config = dict(
    experts_per_token=2,
    activation='gelu',
    moe_layers=[0, 1, 2, 3, 4, 5, 6, 7, 8, 9, 10],
    routed_scale=1.41,
    balance_bias=False,
    groups_per_token=1,
    init_std_router=0.0247,
    lr_router=0.000959,
    vocab_size=16384,
    norm_eps=1e-05,
    beta1=0.9,
    seq_len=1024,
    steps=3937,
)
Below are experts of layer 3 (counted from 0) of a mixture-of-experts language model. Rows are named router (the router's row for the expert), up (a neuron's input weights, with its number) and show model dimensions 384-511. Each number is 200 + 40 x the weight over its row's rms, rounded and kept within 0 to 999.
After each expert's rows: "gets" lists some tokens that make up at least twice as much of what it gets as of all text. This comes from a sample of Wikipedia text that the model never trained on. Tokens count by the router's weight.

# expert 2
router,252,234,216,212,218,198,208,193,217,206,149,219,199,172,247,170,226,214,232,193,228,258,170,142,205,246,203,194,208,193,213,280,216,190,322,115,241,216,193,198,225,219,156,100,150,145,174,208,122,149,138,191,207,178,158,217,176,199,249,180,211,188,230,125,176,209,212,179,210,184,258,205,143,176,165,167,229,111,267,192,263,188,179,228,257,150,252,192,211,272,239,218,184,83,254,202,248,275,130,214,127,199,272,194,268,169,192,227,143,235,104,220,171,203,192,164,209,219,231,183,176,167,204,282,186,232,284,228
up0,236,197,135,285,161,211,70,175,166,194,233,217,156,170,187,160,190,200,158,190,275,174,244,229,205,204,193,196,137,197,204,155,207,161,298,177,226,168,218,207,198,173,179,200,253,250,258,165,120,101,257,281,150,214,164,211,265,132,223,128,194,259,255,196,263,176,243,166,209,186,269,178,151,280,242,160,199,109,238,228,193,177,238,146,203,166,240,176,249,187,148,244,262,185,125,210,159,177,190,191,188,213,192,203,157,189,285,216,265,233,157,141,210,118,175,238,190,199,216,236,169,131,201,236,139,162,206,142
up1,199,277,199,144,165,184,194,140,159,242,276,141,187,238,243,228,185,283,181,192,182,210,171,220,185,137,149,230,205,234,248,168,224,114,184,170,236,217,174,229,165,143,190,137,192,183,205,228,173,166,207,231,188,193,263,153,225,212,273,233,112,225,222,165,230,148,215,201,215,225,155,230,126,203,152,208,231,138,208,250,186,164,183,205,222,215,212,242,182,223,228,92,189,198,201,141,185,164,236,299,165,193,206,191,211,208,224,194,212,265,198,200,54,180,215,233,212,205,185,177,186,164,176,181,221,195,280,216
up2,202,268,280,237,224,190,149,182,197,191,230,97,237,202,248,184,265,235,166,200,188,243,284,287,175,225,155,138,194,226,159,141,146,149,187,237,234,194,201,249,172,232,258,222,223,253,219,187,203,192,143,171,192,199,211,232,118,167,219,210,222,188,208,202,187,153,197,297,278,271,218,152,140,168,227,182,242,172,227,207,209,226,282,260,277,180,157,202,244,150,237,264,183,171,227,287,230,195,164,170,167,112,157,203,235,235,193,223,202,146,177,226,197,156,185,138,189,183,186,166,239,172,186,249,151,194,249,216
gets: ":", " G", " St", " J", " U", " E"

# expert 3
router,175,216,222,175,189,216,193,192,107,194,211,163,199,173,247,174,165,175,232,213,150,214,212,244,170,195,240,230,205,200,202,57,166,231,117,208,177,200,232,267,185,223,214,259,224,296,233,188,181,226,183,226,206,186,177,229,144,142,208,205,188,220,255,280,227,212,187,230,194,150,237,193,262,232,188,241,187,275,140,128,209,190,212,199,197,193,153,187,243,141,177,167,231,228,111,224,149,168,214,139,226,186,151,157,202,185,191,184,218,201,217,227,253,212,196,250,210,232,174,177,165,246,196,125,213,236,132,194
up0,187,191,153,264,201,200,162,199,236,69,258,168,294,219,256,212,201,209,131,201,209,221,249,237,162,222,288,162,175,147,203,117,168,178,261,126,197,226,213,237,137,250,242,160,251,173,243,217,185,206,102,253,172,224,173,227,189,120,173,225,214,208,183,161,250,171,227,214,165,171,216,273,132,163,188,233,186,231,162,243,214,180,224,185,83,161,194,172,148,203,218,162,205,172,122,213,217,170,186,269,188,161,195,246,188,214,188,184,281,186,162,226,282,235,259,185,106,211,250,196,211,177,169,147,246,176,231,250
up1,138,252,198,156,254,213,161,173,228,238,165,173,224,241,253,229,177,197,194,183,132,90,170,204,207,184,171,164,157,150,184,245,167,218,307,127,192,210,167,226,179,217,199,250,165,166,186,169,265,127,244,185,208,243,234,248,163,185,183,219,175,286,142,173,244,226,315,170,169,297,266,244,150,240,189,186,184,214,203,216,180,160,152,128,257,165,188,277,199,208,162,180,149,239,170,234,156,215,152,146,157,259,203,222,199,197,285,197,145,172,246,231,246,156,156,195,168,149,211,187,214,218,246,216,226,180,262,225
up2,213,156,210,234,206,206,182,256,121,183,216,175,101,184,224,173,223,218,197,175,151,207,257,190,171,96,110,300,194,228,267,220,171,183,175,174,206,151,181,189,209,170,239,215,193,171,180,184,248,179,255,217,148,145,236,219,220,201,206,213,182,164,234,222,272,226,197,192,166,237,235,204,244,118,182,185,182,172,262,149,186,165,275,187,143,121,120,185,180,169,170,194,196,203,151,174,161,200,163,254,179,238,167,158,179,244,151,186,209,212,188,246,213,108,213,260,235,217,182,209,231,224,301,217,163,202,200,182
gets: " a", ".", ".\n\n", " for", " with", "'s"

# expert 7
router,255,138,203,190,222,89,222,163,203,140,246,179,188,221,276,231,152,202,184,120,193,207,274,173,221,177,206,299,237,224,188,248,166,216,180,136,116,174,197,206,184,230,174,144,199,121,197,191,170,145,202,172,259,162,136,203,170,229,161,191,224,157,152,239,198,182,222,138,212,169,172,164,254,222,261,207,256,262,228,256,145,191,186,201,238,175,165,246,158,216,183,218,206,225,165,173,132,198,206,190,229,190,107,187,240,141,171,243,115,263,214,250,183,203,204,177,191,245,194,195,169,255,210,253,215,294,214,196
up0,173,266,201,97,152,157,185,189,145,127,216,151,183,209,242,185,164,244,139,204,228,190,184,173,167,224,283,236,257,182,236,138,176,161,201,163,230,162,221,228,253,210,99,132,131,191,208,168,203,172,222,179,235,98,207,163,276,174,234,208,158,221,199,259,201,243,176,243,167,164,184,193,251,216,118,134,217,227,176,252,204,233,217,178,216,155,203,169,243,157,236,163,261,246,197,234,232,169,252,146,136,241,168,178,197,204,208,287,150,195,167,112,164,210,263,189,171,252,170,160,169,234,246,182,213,246,181,207
up1,189,279,212,160,168,246,219,230,168,165,160,218,222,185,221,189,236,193,220,137,210,214,194,167,201,223,241,223,206,183,215,173,230,166,139,171,145,128,266,250,182,178,205,181,173,225,205,157,243,152,246,199,182,152,175,265,140,195,211,182,201,184,166,212,235,188,158,136,211,201,306,186,165,228,222,225,178,177,178,205,140,202,194,103,237,173,166,197,233,176,190,187,227,220,198,195,188,234,210,135,135,190,211,207,262,207,228,179,197,167,171,240,158,233,155,275,188,246,205,218,239,158,233,143,224,122,282,196
up2,212,195,201,157,284,138,259,214,222,166,195,140,117,264,208,163,219,201,213,232,187,222,211,200,157,231,223,127,214,230,202,207,180,210,235,162,230,241,212,211,159,236,236,174,243,190,177,164,230,183,187,194,213,147,124,148,174,190,166,190,267,160,227,227,206,165,256,188,231,201,133,151,112,135,242,248,218,159,235,297,156,217,217,123,237,216,159,158,226,216,232,283,176,175,117,261,218,159,263,258,194,139,202,255,267,196,103,236,226,263,240,195,176,157,154,232,136,214,176,219,220,196,194,176,112,219,194,196
gets: " of", " ", ".", "1", "0", "3"

# expert 14
router,183,168,248,187,229,245,200,250,278,150,190,198,178,212,213,176,205,177,149,219,247,101,285,247,203,189,180,137,191,188,183,249,184,218,176,197,85,148,244,138,180,181,149,153,170,190,216,176,176,248,155,212,181,213,210,198,123,234,175,244,232,202,205,160,211,251,183,193,172,196,173,165,166,179,283,250,209,217,218,280,266,175,183,224,205,230,193,204,180,103,222,216,193,195,255,173,182,211,197,187,232,183,223,248,207,206,150,167,200,120,257,212,236,247,218,224,225,257,151,195,172,207,245,253,224,220,189,150
up0,211,183,187,238,231,103,163,240,196,180,179,220,154,240,210,240,257,178,159,174,236,230,225,193,195,180,227,220,178,114,217,130,162,215,280,191,213,184,234,189,252,172,255,183,162,269,259,188,203,152,145,161,211,164,166,239,202,196,138,224,274,274,161,210,194,209,179,121,195,144,190,170,106,118,185,163,187,236,208,203,149,226,243,242,254,227,241,113,188,153,208,210,285,233,210,160,147,209,253,279,159,191,143,173,194,204,216,196,163,201,143,215,211,258,224,215,155,214,301,183,182,159,176,214,149,254,180,162
up1,195,298,233,182,134,215,158,224,180,198,220,231,214,189,217,176,240,215,230,144,213,239,235,267,244,208,239,248,175,233,115,222,145,225,176,205,231,211,250,211,228,219,275,121,214,213,227,222,209,183,208,194,186,286,207,243,149,212,154,243,200,228,250,179,221,198,179,211,214,197,182,226,196,153,178,193,237,216,221,202,150,200,241,188,233,280,248,177,144,174,203,173,172,205,186,178,239,192,216,265,252,212,181,183,233,178,260,297,206,152,176,218,203,231,209,280,260,168,233,162,196,231,216,237,201,191,94,188
up2,189,155,210,230,95,154,200,249,121,161,273,236,201,213,289,246,144,230,162,162,196,180,178,185,204,251,237,154,208,215,230,182,163,270,227,202,167,227,219,169,253,243,233,181,213,138,168,200,209,206,189,220,172,165,223,162,258,196,327,250,171,168,177,275,233,252,185,158,154,175,144,288,189,181,240,204,194,235,248,192,204,271,179,271,180,185,173,251,154,179,199,236,193,140,223,251,244,167,278,190,140,188,168,271,223,159,201,228,173,165,260,184,194,196,173,216,163,222,122,185,202,171,165,183,292,257,147,249
gets: " from", "th", "ing", " to", " was", "est"

# expert 10
router,271,188,255,259,193,255,200,175,168,162,149,195,198,167,217,176,146,192,209,200,125,194,199,270,182,263,253,280,193,200,274,225,202,218,227,126,200,206,204,224,148,178,224,131,160,229,235,245,163,202,181,200,164,222,196,174,180,262,185,220,198,187,186,216,142,211,205,222,212,221,226,205,219,147,145,191,187,340,247,219,222,202,183,194,196,214,239,265,176,140,267,198,183,153,214,210,228,321,225,127,240,141,230,187,194,181,211,165,314,209,161,205,148,217,177,166,154,183,208,209,200,93,189,221,223,216,204,185
up0,273,199,187,312,189,307,128,151,186,214,150,233,207,156,234,215,192,227,170,179,140,192,188,168,169,191,241,216,268,187,203,230,231,206,152,250,170,187,156,261,183,163,198,198,169,193,122,232,179,233,214,220,263,204,167,154,239,228,201,212,250,167,169,165,209,246,271,216,228,246,189,238,199,107,129,255,221,234,209,235,162,220,186,185,259,236,223,207,160,252,285,122,165,217,174,219,201,191,198,186,162,211,224,197,235,204,284,207,215,152,184,176,215,195,226,178,134,179,174,186,253,247,239,171,164,206,214,215
up1,260,270,250,181,194,199,217,172,166,183,233,251,260,265,249,170,191,176,197,168,248,237,169,247,180,169,183,113,253,160,133,172,144,253,239,226,206,210,204,213,145,182,288,173,248,150,230,189,206,254,169,231,216,184,238,201,132,228,214,230,149,140,193,188,194,312,187,220,147,266,178,245,208,103,144,186,208,189,216,214,130,205,192,201,249,168,181,202,209,191,175,187,203,220,137,223,167,213,262,144,192,162,213,192,192,138,259,205,186,240,103,247,218,275,256,232,189,182,228,205,259,204,179,285,143,199,145,150
up2,174,266,148,288,187,228,179,200,170,205,260,198,153,169,282,157,221,165,194,212,86,160,191,198,183,122,241,250,211,231,263,183,238,205,170,168,174,179,268,315,195,122,184,88,204,153,173,159,52,137,162,203,188,155,175,202,191,276,244,195,167,137,191,186,151,207,204,204,222,161,178,232,128,157,186,187,127,237,207,195,195,185,145,203,295,213,180,209,208,150,193,215,146,228,209,212,168,220,160,199,216,143,146,200,168,162,190,257,211,143,168,147,156,200,226,211,248,183,205,209,230,165,202,270,231,131,137,249
gets: " the", " |", " The", "The", " New", " American"

# expert 13
router,258,204,196,283,170,119,225,212,153,192,205,216,200,250,269,177,158,203,192,346,243,210,174,227,225,218,191,260,232,214,196,167,178,196,125,207,291,253,171,231,205,237,233,236,193,254,187,244,283,255,167,183,230,190,216,219,178,191,158,142,185,194,169,183,231,147,214,169,200,185,197,228,182,213,139,152,212,134,165,272,128,170,243,158,155,204,208,186,225,184,155,235,218,162,137,198,263,171,211,222,292,205,209,211,226,199,180,194,214,293,286,145,193,214,246,189,207,134,234,180,167,165,225,200,180,161,178,203
up0,191,190,121,186,304,197,219,227,227,256,262,199,156,147,184,157,262,136,186,167,198,142,153,166,181,174,170,250,222,192,166,210,116,157,226,212,219,264,182,186,208,168,150,209,155,252,222,191,180,228,229,142,194,195,190,200,215,169,129,222,194,269,217,173,182,155,147,125,254,211,157,141,127,225,209,230,189,220,178,242,179,154,232,274,246,185,206,205,206,224,179,196,179,201,149,180,226,204,206,242,152,153,181,154,199,196,234,161,181,227,248,207,148,188,233,164,173,177,147,220,208,203,256,148,225,205,131,221
up1,197,180,211,225,193,159,236,241,254,194,192,229,215,216,211,211,148,213,195,225,283,181,192,221,215,247,200,257,217,130,187,278,151,208,171,190,177,266,223,240,205,172,213,199,175,222,250,177,161,242,218,185,185,303,240,177,177,223,194,226,140,246,189,178,171,247,228,245,140,186,78,126,184,171,235,215,167,151,175,180,128,166,203,208,194,172,209,192,165,184,157,223,193,284,227,202,154,214,203,218,136,179,204,227,175,190,272,228,227,199,222,173,195,256,209,205,227,190,232,198,162,220,212,211,252,194,183,240
up2,226,269,209,232,183,241,152,167,211,99,273,257,147,146,217,216,221,183,179,195,160,267,225,167,206,212,246,270,159,183,217,131,268,161,143,222,143,266,166,192,161,253,151,168,238,230,282,253,197,169,211,128,202,283,158,174,200,237,139,224,181,211,193,229,174,113,217,168,212,233,175,286,165,241,248,199,171,154,236,197,209,190,238,251,256,246,156,255,223,243,273,253,188,207,195,227,172,200,180,175,144,233,237,264,250,191,200,209,150,124,226,189,260,188,229,167,208,217,191,216,208,233,289,197,183,201,220,269
gets: " (", "|", "\n", " |\n", "-", "201"

# expert 12
router,191,213,182,177,214,300,213,125,167,187,181,196,188,158,92,246,153,205,218,54,184,232,96,152,220,241,237,291,221,214,256,150,224,194,264,149,185,176,198,315,201,91,238,248,184,181,218,189,191,132,213,189,213,246,192,234,234,199,213,197,228,219,233,247,221,171,207,233,198,232,171,195,228,165,121,199,208,207,209,144,239,237,159,235,230,235,228,164,226,251,216,156,197,258,236,212,161,259,258,192,171,152,224,208,186,140,240,205,203,237,113,252,180,161,168,195,195,225,174,206,202,184,185,189,189,256,226,248
up0,172,162,211,242,206,197,278,210,116,210,222,217,200,246,227,186,178,274,154,267,200,146,213,173,165,189,231,253,224,182,203,184,198,223,183,194,243,270,295,124,205,229,255,151,193,189,253,212,177,214,212,136,186,140,143,221,234,141,223,199,182,159,252,256,236,292,160,185,172,163,196,235,207,250,167,168,194,189,106,202,238,131,228,226,230,194,210,165,193,151,161,231,152,244,202,221,153,186,257,159,107,308,159,196,207,187,186,209,166,107,297,248,193,222,195,242,145,209,224,217,192,212,164,246,208,233,183,198
up1,283,160,235,156,191,174,183,144,215,169,203,219,192,228,204,215,148,208,193,211,249,149,202,155,199,181,225,182,242,254,223,256,238,136,220,222,145,242,197,228,260,200,278,186,260,257,239,241,220,222,276,142,201,211,189,189,184,211,194,176,175,202,225,198,140,290,178,180,158,181,224,277,199,194,192,269,147,223,158,199,213,234,253,159,206,155,235,103,217,182,200,170,212,209,120,261,158,179,181,119,165,181,221,233,209,194,204,233,198,132,101,188,175,232,185,181,232,194,185,196,206,230,248,206,131,220,230,193
up2,198,294,192,136,206,209,199,190,211,224,251,263,271,158,243,219,255,171,211,169,223,113,187,207,237,254,232,216,187,204,131,270,160,205,209,167,228,154,144,227,253,206,207,146,255,199,266,231,162,141,168,223,234,221,192,167,171,243,162,237,256,208,211,196,180,151,178,229,140,275,165,333,160,273,239,226,209,223,214,195,236,168,186,213,217,158,159,141,198,161,192,211,173,168,194,171,189,212,206,163,207,109,167,233,169,198,252,184,162,155,259,182,205,149,183,169,182,202,219,173,236,225,161,260,208,169,268,173
gets: " in", " to", " on", " ", " was", " is"

# expert 9
router,153,229,194,231,193,190,205,219,275,206,229,209,186,211,173,202,136,231,231,168,232,128,273,138,224,222,167,208,197,197,145,108,184,192,247,212,318,222,226,150,232,179,193,243,230,184,195,166,226,191,221,201,183,194,195,183,251,240,208,218,213,226,251,199,172,172,246,169,213,118,188,170,194,178,178,212,175,161,155,188,227,193,202,186,174,233,188,161,234,294,162,192,195,216,146,198,77,189,220,183,187,263,194,187,209,236,153,287,26,299,277,184,168,201,219,256,215,245,211,238,204,253,221,178,207,183,138,184
up0,231,210,189,232,209,184,215,190,141,127,160,222,194,219,217,270,208,233,226,198,229,321,220,171,237,159,214,249,203,183,243,257,177,153,165,225,346,223,168,210,200,161,264,234,137,241,258,232,222,186,221,218,176,226,271,183,240,217,222,181,277,245,105,161,242,207,131,155,265,110,139,155,220,226,223,190,210,201,220,211,161,219,178,145,152,189,231,223,197,178,216,228,270,180,150,144,250,203,237,202,234,284,234,269,204,144,211,212,183,222,239,247,141,192,261,242,137,141,194,228,154,189,232,269,200,187,169,215
up1,190,193,174,159,258,215,142,204,233,205,180,224,176,184,157,271,183,224,187,201,167,175,187,234,209,131,273,192,172,158,196,187,193,95,236,255,260,181,106,182,176,172,188,204,159,178,196,167,184,180,154,219,265,199,222,183,168,248,217,280,229,223,172,210,208,153,203,248,175,195,151,228,106,163,177,260,179,180,228,109,203,151,214,199,120,212,231,234,180,262,187,155,273,222,198,198,235,189,239,229,177,197,145,151,209,184,227,201,174,174,142,184,186,209,228,162,177,222,182,156,268,270,254,216,192,304,206,238
up2,185,252,229,174,164,175,161,194,235,211,187,209,260,236,196,164,215,178,240,177,211,174,181,241,214,198,232,195,188,243,203,171,212,126,154,247,144,180,161,207,282,158,284,196,215,215,247,176,255,178,255,195,207,217,223,170,199,199,191,165,179,244,161,257,152,188,199,144,206,161,192,222,248,189,203,219,149,199,215,191,243,171,261,161,220,274,229,158,152,186,258,188,185,151,170,185,228,235,225,195,175,174,189,215,205,198,192,88,145,195,199,182,251,173,203,185,101,305,178,229,217,167,213,278,195,171,157,271
gets: ",", " |", "-", " –", " -", "),"

# expert 6
router,191,183,231,153,206,194,193,223,160,214,165,211,197,159,192,253,207,188,240,298,235,201,118,228,208,258,153,117,195,230,268,151,235,209,218,235,181,234,178,237,197,133,216,223,232,278,180,201,174,221,191,222,159,224,207,215,273,218,220,174,182,273,269,156,234,195,220,216,241,162,220,212,146,197,126,181,158,198,217,180,192,197,186,148,197,217,241,267,218,200,162,207,214,205,177,208,176,293,208,177,136,202,188,146,184,182,232,249,140,183,157,178,175,166,166,264,196,166,222,216,242,157,187,136,219,164,210,164
up0,241,132,144,186,222,232,212,223,157,196,204,209,137,218,158,202,228,194,118,164,212,203,215,248,230,215,159,212,209,167,269,127,189,108,203,189,175,141,180,225,182,185,249,168,203,210,170,190,245,244,254,231,200,145,148,153,288,212,172,190,172,145,206,180,147,192,274,188,179,220,139,202,210,173,189,175,226,227,258,197,195,241,213,227,200,182,120,231,210,218,192,218,244,164,215,212,182,226,271,192,198,270,195,198,201,223,248,205,185,204,251,229,256,239,288,247,227,281,162,182,190,242,228,183,236,250,185,286
up1,177,95,197,132,264,226,107,218,194,125,252,220,179,241,111,255,247,233,177,189,231,170,210,151,195,243,238,154,219,152,232,154,128,193,189,222,172,254,195,246,184,239,239,250,169,215,227,164,143,115,182,266,212,244,82,175,143,252,204,220,205,121,185,171,208,184,253,174,224,193,191,191,200,196,168,87,130,163,190,232,237,165,173,218,216,255,186,254,251,208,185,128,210,180,144,224,135,220,185,212,171,221,179,240,230,191,200,181,164,228,283,246,161,274,211,166,202,193,113,216,146,230,224,175,229,261,216,164
up2,162,137,161,209,221,155,201,166,220,231,165,179,207,230,183,127,243,254,162,204,255,121,203,264,256,223,156,199,212,205,265,279,111,229,136,187,197,179,243,211,180,204,209,251,191,163,187,251,183,245,222,292,127,141,261,123,232,286,238,229,225,254,157,250,229,274,210,109,204,236,222,242,188,181,234,140,277,147,262,169,202,172,186,213,183,210,165,166,229,236,219,203,135,216,214,250,191,207,300,161,204,166,229,185,261,223,260,212,163,99,164,134,175,189,210,160,156,224,130,208,180,236,203,241,170,204,234,204
gets: ")", "\"", " season", " it", "}", " Me"

# expert 5
router,172,229,177,233,164,225,217,195,181,226,236,207,213,188,194,95,196,225,208,233,197,185,137,212,195,223,240,154,182,180,173,270,215,196,251,206,243,233,166,147,190,250,212,184,219,227,202,227,172,215,173,169,191,261,214,192,175,137,241,166,223,171,247,147,163,218,201,229,205,257,200,181,173,190,192,269,174,154,216,178,257,185,213,219,184,201,204,156,177,191,186,198,157,157,316,193,223,199,194,166,216,201,142,227,142,234,207,112,277,250,152,227,205,212,198,156,208,189,211,174,173,101,153,268,175,192,235,234
up0,262,192,125,133,188,248,150,134,255,202,193,223,228,180,234,229,175,183,278,121,226,233,168,220,202,203,236,126,172,163,259,189,237,185,196,220,152,235,177,202,337,204,213,127,201,163,214,219,141,273,244,235,244,199,173,288,225,123,269,237,219,186,242,223,195,233,169,220,144,174,256,195,174,199,182,207,148,159,191,189,287,191,179,264,188,136,189,177,240,215,266,140,239,202,225,150,115,213,266,236,194,211,202,260,272,188,213,231,234,193,181,200,212,241,239,187,222,199,190,202,247,201,158,174,183,181,172,245
up1,221,196,162,256,228,206,223,219,200,165,189,187,175,237,151,221,230,213,191,197,137,142,171,209,119,250,229,256,214,168,182,221,138,183,200,227,229,201,169,194,181,216,290,198,238,166,242,152,188,246,152,198,215,232,183,194,175,213,185,227,162,203,180,193,185,85,212,247,260,136,176,206,132,214,214,197,225,219,203,206,176,229,167,221,233,170,199,170,313,177,245,189,230,135,249,239,246,186,205,191,188,163,194,133,242,165,237,204,178,167,183,221,247,214,251,85,203,196,173,95,300,231,170,178,139,223,293,235
up2,113,211,193,170,326,225,193,217,167,160,236,238,142,184,181,227,240,243,128,110,235,166,133,180,183,235,249,217,243,105,230,190,214,256,237,137,172,170,256,211,278,239,233,248,243,143,146,252,215,213,227,187,187,213,172,141,175,215,204,157,227,153,212,221,263,202,193,211,239,231,211,241,219,157,195,198,228,193,265,212,251,215,232,230,259,216,180,220,219,166,209,196,147,211,222,190,214,216,181,175,159,177,212,189,164,242,230,196,189,227,178,208,149,220,113,200,231,220,244,237,187,218,182,215,164,148,267,245
gets: " ", "0", "1", "4", "6", "8"

# expert 11
router,148,197,177,202,178,184,168,175,202,176,174,192,193,257,212,221,206,195,235,191,190,238,191,165,198,141,198,172,178,140,170,230,204,231,182,209,157,86,215,217,194,207,156,218,154,200,188,200,236,194,203,253,246,188,185,147,139,103,217,190,164,162,165,174,234,131,200,212,188,268,162,212,236,219,166,244,218,170,194,250,249,180,199,222,206,203,180,180,220,191,183,179,230,157,245,214,155,120,242,236,139,168,157,195,256,120,219,192,155,167,249,224,112,177,247,228,198,184,227,166,254,197,191,290,136,180,186,199
up0,162,243,181,185,259,147,144,233,248,235,229,202,214,188,226,172,181,153,206,258,274,167,240,191,248,172,164,233,237,179,227,213,236,145,166,190,209,167,184,250,257,187,157,162,201,199,172,239,241,197,161,317,147,209,229,229,233,200,172,189,168,165,242,214,239,162,126,196,153,219,172,193,264,220,216,232,223,232,160,185,258,171,119,214,216,164,247,268,147,135,210,269,199,145,222,200,240,249,154,209,129,205,234,233,153,163,131,189,180,110,308,185,137,215,181,194,205,193,223,226,194,255,222,210,206,202,197,245
up1,223,219,226,154,240,223,173,230,277,180,222,228,231,237,204,148,175,235,168,228,153,146,189,169,208,289,221,215,208,168,219,243,156,241,285,194,151,184,264,188,146,222,162,254,180,251,244,240,202,171,227,238,234,216,206,143,181,251,245,206,198,248,193,239,242,137,152,183,208,233,186,202,250,150,257,158,169,244,193,183,155,197,161,148,165,192,171,237,213,217,185,196,262,194,122,201,194,179,136,162,169,285,185,177,138,164,151,121,227,129,172,179,209,236,152,153,180,203,205,173,139,287,167,191,117,210,131,271
up2,174,183,186,161,222,208,164,219,150,177,211,175,212,227,185,243,265,158,279,177,154,148,205,222,165,205,228,233,168,117,290,172,150,244,120,138,151,182,235,270,214,195,131,183,177,226,275,309,239,215,204,231,236,127,210,134,216,233,232,165,189,202,202,88,262,107,249,162,208,273,265,196,121,206,113,146,170,217,135,116,141,246,228,306,226,197,167,238,178,199,207,194,188,185,277,199,182,197,204,161,217,168,173,238,186,216,241,211,224,185,205,165,244,183,226,210,171,222,220,177,196,212,248,197,200,181,234,137
gets: " and", "al", "an", " or", "h", "ad"